Weights of a small mixture-of-experts language model, trained from scratch on English Wikipedia: 4763 steps.
Below are experts of layer 4 (counted from 0) of a mixture-of-experts language model. Rows are named router (the router's row for the expert), gate (a neuron's input weights, with its number), up (a neuron's input weights, with its number), down (a neuron's output weights, with its number) and show model dimensions 0-95. Each number is 500 + 40 x the weight over its row's rms, rounded and kept within 0 to 999. Numbers have three digits each.
After each expert's rows: a language model's description of what the expert responds to; "gets" lists some tokens that make up at least twice as much of what it gets as of all text. This comes from a sample of Wikipedia text that the model never trained on. Tokens count by the router's weight.

# expert 31
router:457500476456551538453540505446511541521492537450561562451495471448399455438560421506490446477468444542545455470544495488481545512485556544504478533519502535545545514483522444498447453492425475544545455466548461467522508552442521542472472453532494453489497520509410518494433500480479452535
gate1:622507504480517532501545499520470491524486430504495511501462503500496513512457507497506509484488416521416363498484475500490456502511478561479492515477534498508510497523585576496522456498480439557502476474534500440546512508662452493499500512508438468510513561456467492463496545500519498563
up1:488506499507495498499522478526503504548498401476572513493502522506499521470396497501504529513516442552504314642527538518521496512553499490498476527406480499510415547460503490476494489486500473505528481500499498515487493514536490488525504555527416496491497482496503522435508481475511491590
down1:459478461577491498508543406503518509455511500544497388540504515543484501544476548468502478416513470486439526501528518500531436495523496502498485476594473499521537437487493503494535586502447510471496513498524408597470505473478501500498524457512526498498453518471426465495497515522542560367
What it handles: Table cell separators. Pipe characters between cells in tables of numbers, results and stats, plus table markers like —; and Apps.
gets: " |", " —;", " A;", " 0;", " ·", " Apps"

# expert 62
router:521542478484562475534487518531537521535442521494532501487558522467562425485457535488530485498443497518543531521463494553458557553535543494498451559551450557458466491481549515541443445565492454484494481488521525529488556454448480534423431504441555566493469505556475565459522547430433443487
gate2:511524471485533464501461479522453494564466491395527515488495529577509492480452507493484479443504501481482416487440433492534483458527560468501527502478496513502484525490363556498545521396499475541538524439482499477567467454576491525501498510566490445466534505530477589530486489509585522500
up2:542496512514504492515503503432507558475497458504423475501471500503422522531499516512590517525546473502477527505501490529531485565470387514596432502442509509494418488475503455522502447500512507522498501463494558518519539520547490510415458343493469490475488491522452459504494496495409547516
down2:499511509518511482461499518463461496513468466412486501488543531524414504542511493499510514498564495550503579512500501554488546490539517510490503444498451504452435467453511531497472473509485538516481506546559531460544526625493494521619366461489432513495499442538466473521495498567534572511
What it handles: D-names and phrase starters. The capital D opening names (Dutt, Dales, Dubrovnik), plus words like a, located, based, including after commas or "is".
gets: " D", " a", " and", " St", " en", " K"

# expert 59
router:523509477463530428538515496533534458534427554457502463472555534454538550456481509500495557469541464490549525501510437454447545552485476520530440466538487533442509424475511452435465426464443520477434463451514497533561542503465454506578473543536548507510476465544541469477568552561532477529
gate0:607484509487514518494483512495505516531451493501505523485510498587513478505429500598508534499417515484483454432443505514495539513536512518470503465504508446487495561549402410564430552348408503501489522502540499491509513510519503501550489456515503544527458501490502498462486507508532487444
up0:384539508527505476532576496502603560492396504509456451485499528528515552521513508435497492442581431488496577500524510532592409510545503517509448570478485502514486535522452498461500449472493444539482466492432487510490443473484463502494458478527531492500578483525456484495502500498512541504
down0:546517425568390606426434500465454503552536502473523514519423430509547471499383504458514468500506498492492441508502503511443480513468476500545586444528497455550500498497522502497565541596515462497510492504544517503522460528506502464442462491500494477514529514459510490500487504493462505581
What it handles: Word-ending suffixes. Closing pieces of longer words and foreign names, like trioxid-ane, Constructor-ul, Palme-ir-as, hier-arch-ical, unsuccess-ful.
gets: "e", "el", "al", "ous", "er", "ane"

# expert 37
router:557555514553536534517454468456518465467457534562469432540456439523536465467466502434544447545478522581512513497472535465509470513481515542427428559486496548531477463514567541457455436489489438540526477517450481542554498490513503553456479508459543532497505555497561541467431544451459460555
gate2:496526487565456585548523500556464501531473500520509465444471515598493479504474503484544509539493487480461458504503445537539589428502415496479509504448503451470546488541503499449459517408474436512574447486518537515496384510514507483526522501463467537506436502429464499481496506570508482424
up2:456548458509512489536459492475547457555545499486523525464583497510480499528588499517471473368454503489588507542506473520440489426481494462502529520500470555492500490487486476507496501608435498590535510492466499485526478402501477515473454577562489497500470487491434487531533559461501480448
down2:485500525500509508494553498491501558563508511503500505524490514548583531519544549493516492504510552501490510504447465508426502365497417491481479501488507491486509491501438480519444559530467467495570509560426530505471413475503546459558522487501509520464503384550439449477557439517479478409
What it handles: Coordinating conjunctions. Conjunctions joining items or clauses, mostly "and", also or, but, than, while, since, often after a comma in lists.
gets: " and", " or", " &", " but", " than", " then"

# expert 32
router:551553508558539541522463452449513485461431519549465440554457446542549453472466497451572434507466551590524530477484518460526493505469524537434445546483486539520501475519556529457460442521487457524518499494448490555553544511478508541455493523465559541509488572503550533477442549474459456566
gate2:536501443510504509526539563570495502503471502485501494377522500522473420541492464486555525576510510495438509499490506507510520386501552497479458504541440500500512493559502501596497551529479511500532357507494510541487475473530539505498598509504512492525465541542549524488457481577541476505
up2:519503466505507508522555493448533549488484520473443525507482503479503503612506512533449505466504495438545510479495595500462498592497464442475492504519454517411511501479519463458390484431537461517465536412557519451484532451492491506501464473390518537502535501484514432466489491501514595501
down2:499512505516521505445498443503490432510496507496506550508448496500497494456516518513429493398525440495523501543499497513410519623583498541454559462497591508487525448452471512488498460500360526440504583508496459445505525513500476495495417494494497484513545529533502457470509459490541531497
What it handles: Coordinating conjunctions. Conjunctions joining words or clauses, mostly "and", also or, but, &, while, although, then, as in "track and field".
gets: " and", " or", " &", " but", " then", " while"

# expert 6
router:466525428483542546555459456451550465516448552509557501532543489513527468524467571455542568451503472486552489522517449500408522549531515538537445522550504576480482474528555531521502437490497478508424461446450542498451569526465447521531453519500496527458535431547484530486476570524476456544
gate2:528456427485519497490482499498491499464499508509517576543500492575417500558478499589545500517488527494505485583500514518526482415427494576496502545495441505535464492498566482406498496527464500500502529439495584491495607494552425493555487433456502454419506498500541521558524501466507498500
up2:442562482496516476547593496500441506489495501496476493498506573474454516458422392598511503535452455555501510527524497461518501541469595575525521507458493525514502494489544527475507504474443484476486587465517546486502550502444500581452488463517502491459515421542507585570485497507488474512
down2:484532437517475515481488613391483513476487518441582454504389508452575440502499504547501500507502592496516499502501482496537504545496432501545502494525470476525427575503560520494483563499500437500498470499459599498493455537460498461503594506513502469450504435492510519482499500503504503513
What it handles: Word-final suffix pieces. Last pieces of longer words split into tokens, especially -ness nouns and endings like -ing, -er, -ess, -age: remoteness, spawning, neurodegenerative.
gets: "ing", "ess", "ed", "er", "e", "ous"

# expert 38
router:461419499541545431461498525570499483528440539506483494516435491443544526538466529502570557473566428488517576524542515489513552556447510501532506432516479507455483476442534540454501446524487465448448543536545530513578546537545424531553475532529542505458482445527460548488529537528522480485
gate0:435496494432533533552644505507502497499462391436500436555472450517502501513505494498495500473536425514501517499473521488480502485450482454481500499501524504522524532509564573461572487498505488520473424512577494532460455537527543422497512421502500552479422481503516497527501502465430539562
up0:492466545480541431499500537552500494483502505468503480382501523524464482497502500475503530511504490464479500520518492572493369575477517516492550501422494557520497534495529595516501470487564494497511468514501501498523480466480512439362473499532458510477577470409482570544497454532485477543
down0:504514502497517549470470497517478489457506532545551511527470486539498485493578514524562470478427495499577485511489415450527593470529490513500585518531497468523492496527500408515499463401436484465533495482531500494488499457521545607502555501481518509500468497505530476507486558411439479377
What it handles: En/an word endings. Final -en, -an, -in, -on pieces of words and surnames, such as sevente-en, que-en, Mediterran-ean, Wiscons-in.
gets: "en", "an", "on", "in", "el", "e"

# expert 51
router:537547494442500538557550554478551515520475513445512566471522468449581453498492551477459548524444553480527532510527475522474554541483509463503504566566504533434526448531550565513466441545537450426446477492505497462444537497471456523446471452439536550548502529537473505437464527515448545458
gate3:523548502429459402535473496513553491459488462461505411458514460443517474453512517517628552520468491501499428499499469508570472528494499495548518454485471487399502581467500500385480507506452512444476497462510522478500535495513524480518500505486425568481493497499501483419501509499501450553
up3:488519507487496485546531473500575516565470540472538453500444577504435528536495485474414530529496478496474476499486459500507492514507435498511503561486639512497473476512476475461502534466518550481472502414492624524536540537541500568511478483542524539520387493516516500489501448478436443529
down3:499506592500429498497495456483442538489568473513460465499501499474505349429564422523501487534511501463525483438405496491473434596492537501499476506480496520492458537453532542517501491498457494599549500566447437502519534446465522509468500514492496501496498481539491531476462444533509470501
What it handles: Month names. Month names in dates after on or in and before a year or day, e.g. On July 7, 2021, in November 2021.
gets: " May", " July", " June", " October", " March", " November"

# expert 11
router:437486561498517456499481487542523465506491511478512439482506501454556492506426491542480534456530425539512560437551462440489547575483551559524545479531541524460452492466498534501466451443487467449449505522536539488516540560460449526599460526513541503453505457528449538566548555529517416519
gate10:367496499417499594508536473500519519481477583448468515521511477531515414532477489603547503516461543492508470511488524496506472454548507457494557488554493496497516485502518496476466494500409567474554512435509500491503487518519567491543453469415536439577460517500488463501568535487500488519
up10:468525466521500505570545492462507523495505498499531498514532420492500576412575505601500461505540510494492526483434569381497499502434508530483519498438437516529504537538487500435471623460545499478501517490498500505487498581532565503496443514423494515540520527482490475504439558518516500501
down10:510430453439497497538489434530425506480467479413464502532523409500480499404509507472515434484499430471553499509493529496485493501533513462472458524504478521388492538456537390493504424442475500568489591525496470499570496472492484476540483481497532436505500519497537519443489503442518498477
What it handles: Mid-word fragments. Short subword pieces in the middle or end of common English words, like scre-ens, tax-onom-y, anal-ys-is, burd-ens.
gets: "ens", "il", "en", "is", "ans", "ann"

# expert 52
router:477563475501521444455481523594525450540472458479509522536531541486550485458485558404564449449533461469558557462530467492473572574513527447465479478541445485513510513489534507550438438493555483501427469484519492513543552502461449514453469556454537558470505445531537530501508495441485487448
gate0:496476595519453464497506504553485423485502449558493524489516439434457594522517525438496497573508469498513515531597482445500488506499476449502465427476486479504504494527475461494495516542538461406491479502448493533591504586492459543568561550501501510482559556465475445503441474525502482505
up0:500500487529501513484510503510450506436478503488471454468487462500468455497463545495502530542513561492441519453490514500502482494487518470498430512501499473487481495470475501482462469502498490408403503499475631432465456497502410495510478488495607499563470503386502524503392478495579459571
down0:536524507496536494500485388467485533499553507515526536541515508500490543513523517468498503494417432448503501501462478453532499559477563528448478512503503498507439535456493424485491532512460531449521464500475510588518496495459493589491436469463477471534485505508506518497632553496507579370
What it handles: Word-ending suffixes. Word-final endings like um, ial, ium, ors, ical, such as memorand'um', ambassad'ors', rad'ical', and Latin or Tamil endings like piar'um'.
gets: "um", "al", "ial", "am", "y", "ium"

# expert 41
router:522543479483564478535486515533540520535444521490531505485556522468561423485456534488524483497442495519542532523464495555458556555532545497496450558553453560458465489484549511544445448566494454482494483490522529530488555454448480537425433505440555566492471511556474561458520545427436443484
gate0:489425508491481384402475467537508486542509509499405487499488528482492513494465539510507482515533532512493515449502466516512516487500459508470533419500493486501501500513497498370490586436488439519479540480519489613498477518507506566466577533569464434466507481541531475483451457531482470558
up0:503513554493500500571420461486510510466540489507439523527409374480558454507500484516498517511568490449458539612475495531472478486497513546577505468483443474510493516493532555476496483481428517464459452508502518399481478463415445535414556492557512504498537511494497473478493497494490516480
down0:472509529556514409409434507557496506472500489513539487464511500468399500491491468500519442503406458500465506495500426518515502488483484474544537520537507593499503568555551521591459547536490488515510516491476558565520476492480487477519499602521505511515507527591447493444572535516506539470
What it handles: Noun phrase starts. Words beginning a noun phrase after the, as, of, in, chiefly the article a and capitalised name starts like Un-sliven, Gil-Robles, plus empty table cells.
gets: " a", " L", " E", " U", " Ar", " Y"

# expert 21
router:522542480485566478535486513533540522535444525490529505486557524468559423486455534488526484499445498516544530526463494555454551554534541497497449559549454562458467490484548511543444445566495453483493481488521528528486555453447478538425436504443554566495469510559472563456522548429436443485
gate0:530507496540447501507499474456486484557541511459533533600487497493478509505508357500507468552510441496538475518463524455493499362506472514504523487459480580499495503532440538471606485464456521469499497424577476501508508484489553502509541429502469508473466498428434484506502473502523538534
up0:528513512486537484432555545565511557457496483513484475561469460484501547504445534505481435554500517569509471558596502502486581481506447501510456465509536513511507539506460490492492475504422540461541497532504486561597527496575594469499499439502460525495532496530472526633467538528502514506
down0:500523507544501478532466517555485449504481468502441586599539534536488529484455483456469504504515461493504412550522501493536528492523506483502561496485558469511502472456504580495485487500407465522412467426454422526487445528508441505552505482470425569487473496518501531493487509496596533589
What it handles: Capitalized word starts. First pieces of capitalized names and words after the, of or a table pipe, e.g. New (Zealand), United (States), K, A, Chicago.
gets: " A", " ", " K", " New", " G", " United"

# expert 39
router:521533502466448553552540521465485552447528461462544509532484534449543484547533543452436535514466557458502486507447453544505484501452552442532479542437474453433479511471481438550475521537451445465552475526525434537464544456465454452586538437444461476566466517552528536474539471528472505502
gate1:450501500525412534524500583524510509430502502493494496418549482499536503496514488487547415504503525496452608521492560405539502478477492403510497504491500471495527501499588509522517499503499607543546493542498499460474477502456490441574493529477570441497507512501482507584480441498431485500
up1:541597498517438501503506478574476471500509500530487499503501502514428529512503494504557563473394478511671437494474493499563409507497496493500472499484523547509499497500507557499498539501509476444394516459437504515523505499540438480494438496500488530495537514461511503409498500510567503491
down1:503474576505432478529500476645491437530418490542505457498501443526455488498475469507514449568498502528439581499479494507507385562482483492490541490493513511501496495499500538499502503487482485550458506398502573487568503496484605528495532494507569513489539523473536528494487502558511447526
What it handles: Day numbers, scores. Numbers from 3 to 29 giving the day before a month, as in On 12 January, plus scores and coordinate digits.
gets: " 6", " 9", " 8", " 7", " 12", " 10"

# expert 28
router:478499551504473477505625459468543481576461548482494530492493464477555515477462530557497475450565485563579576432484474553481534501567516461491507445502482529461454532499472482508494471483553492514500487425568498541495548591577475488476489548449530491490473451549557512509561511507526496450
gate2:496521511506538501559517469463460465547498516541501502501484515509572565508473526460463501520518474532502539500501494437391506526474529525498476538528531488578526465484541392429493499504507542500500495481503392624496535478498494518473507434527465454521529523500415519506422500617524498496
up2:471478520502485512473534509498481507509528541399505488503534501504418498499503526648538505455469562421465450503503529497500444547506465458516519482496558484509538426522525499484496532529508517501497590467466556494493497521552495541437453543482482457506500541493501555457461487340506495493
down2:499515441473534537502504499526420522485456551494526449484503502502505543526511490540504428592615567578501495502481466531475517514540498527518476499514509593590471510520486479502522488496560486409497481461514391491501593454502499477520498475513502449497480518502504594513462514513500595471
What it handles: Mid-word Latinate fragments. Inner word pieces like ic, ific, iter, or, such as Scient'ific', Med'iter'ranean, acoust'ic', and Latinate stems like ' oper' and ' associ'.
gets: "ic", "ific", "oc", "iter", "or", "ov"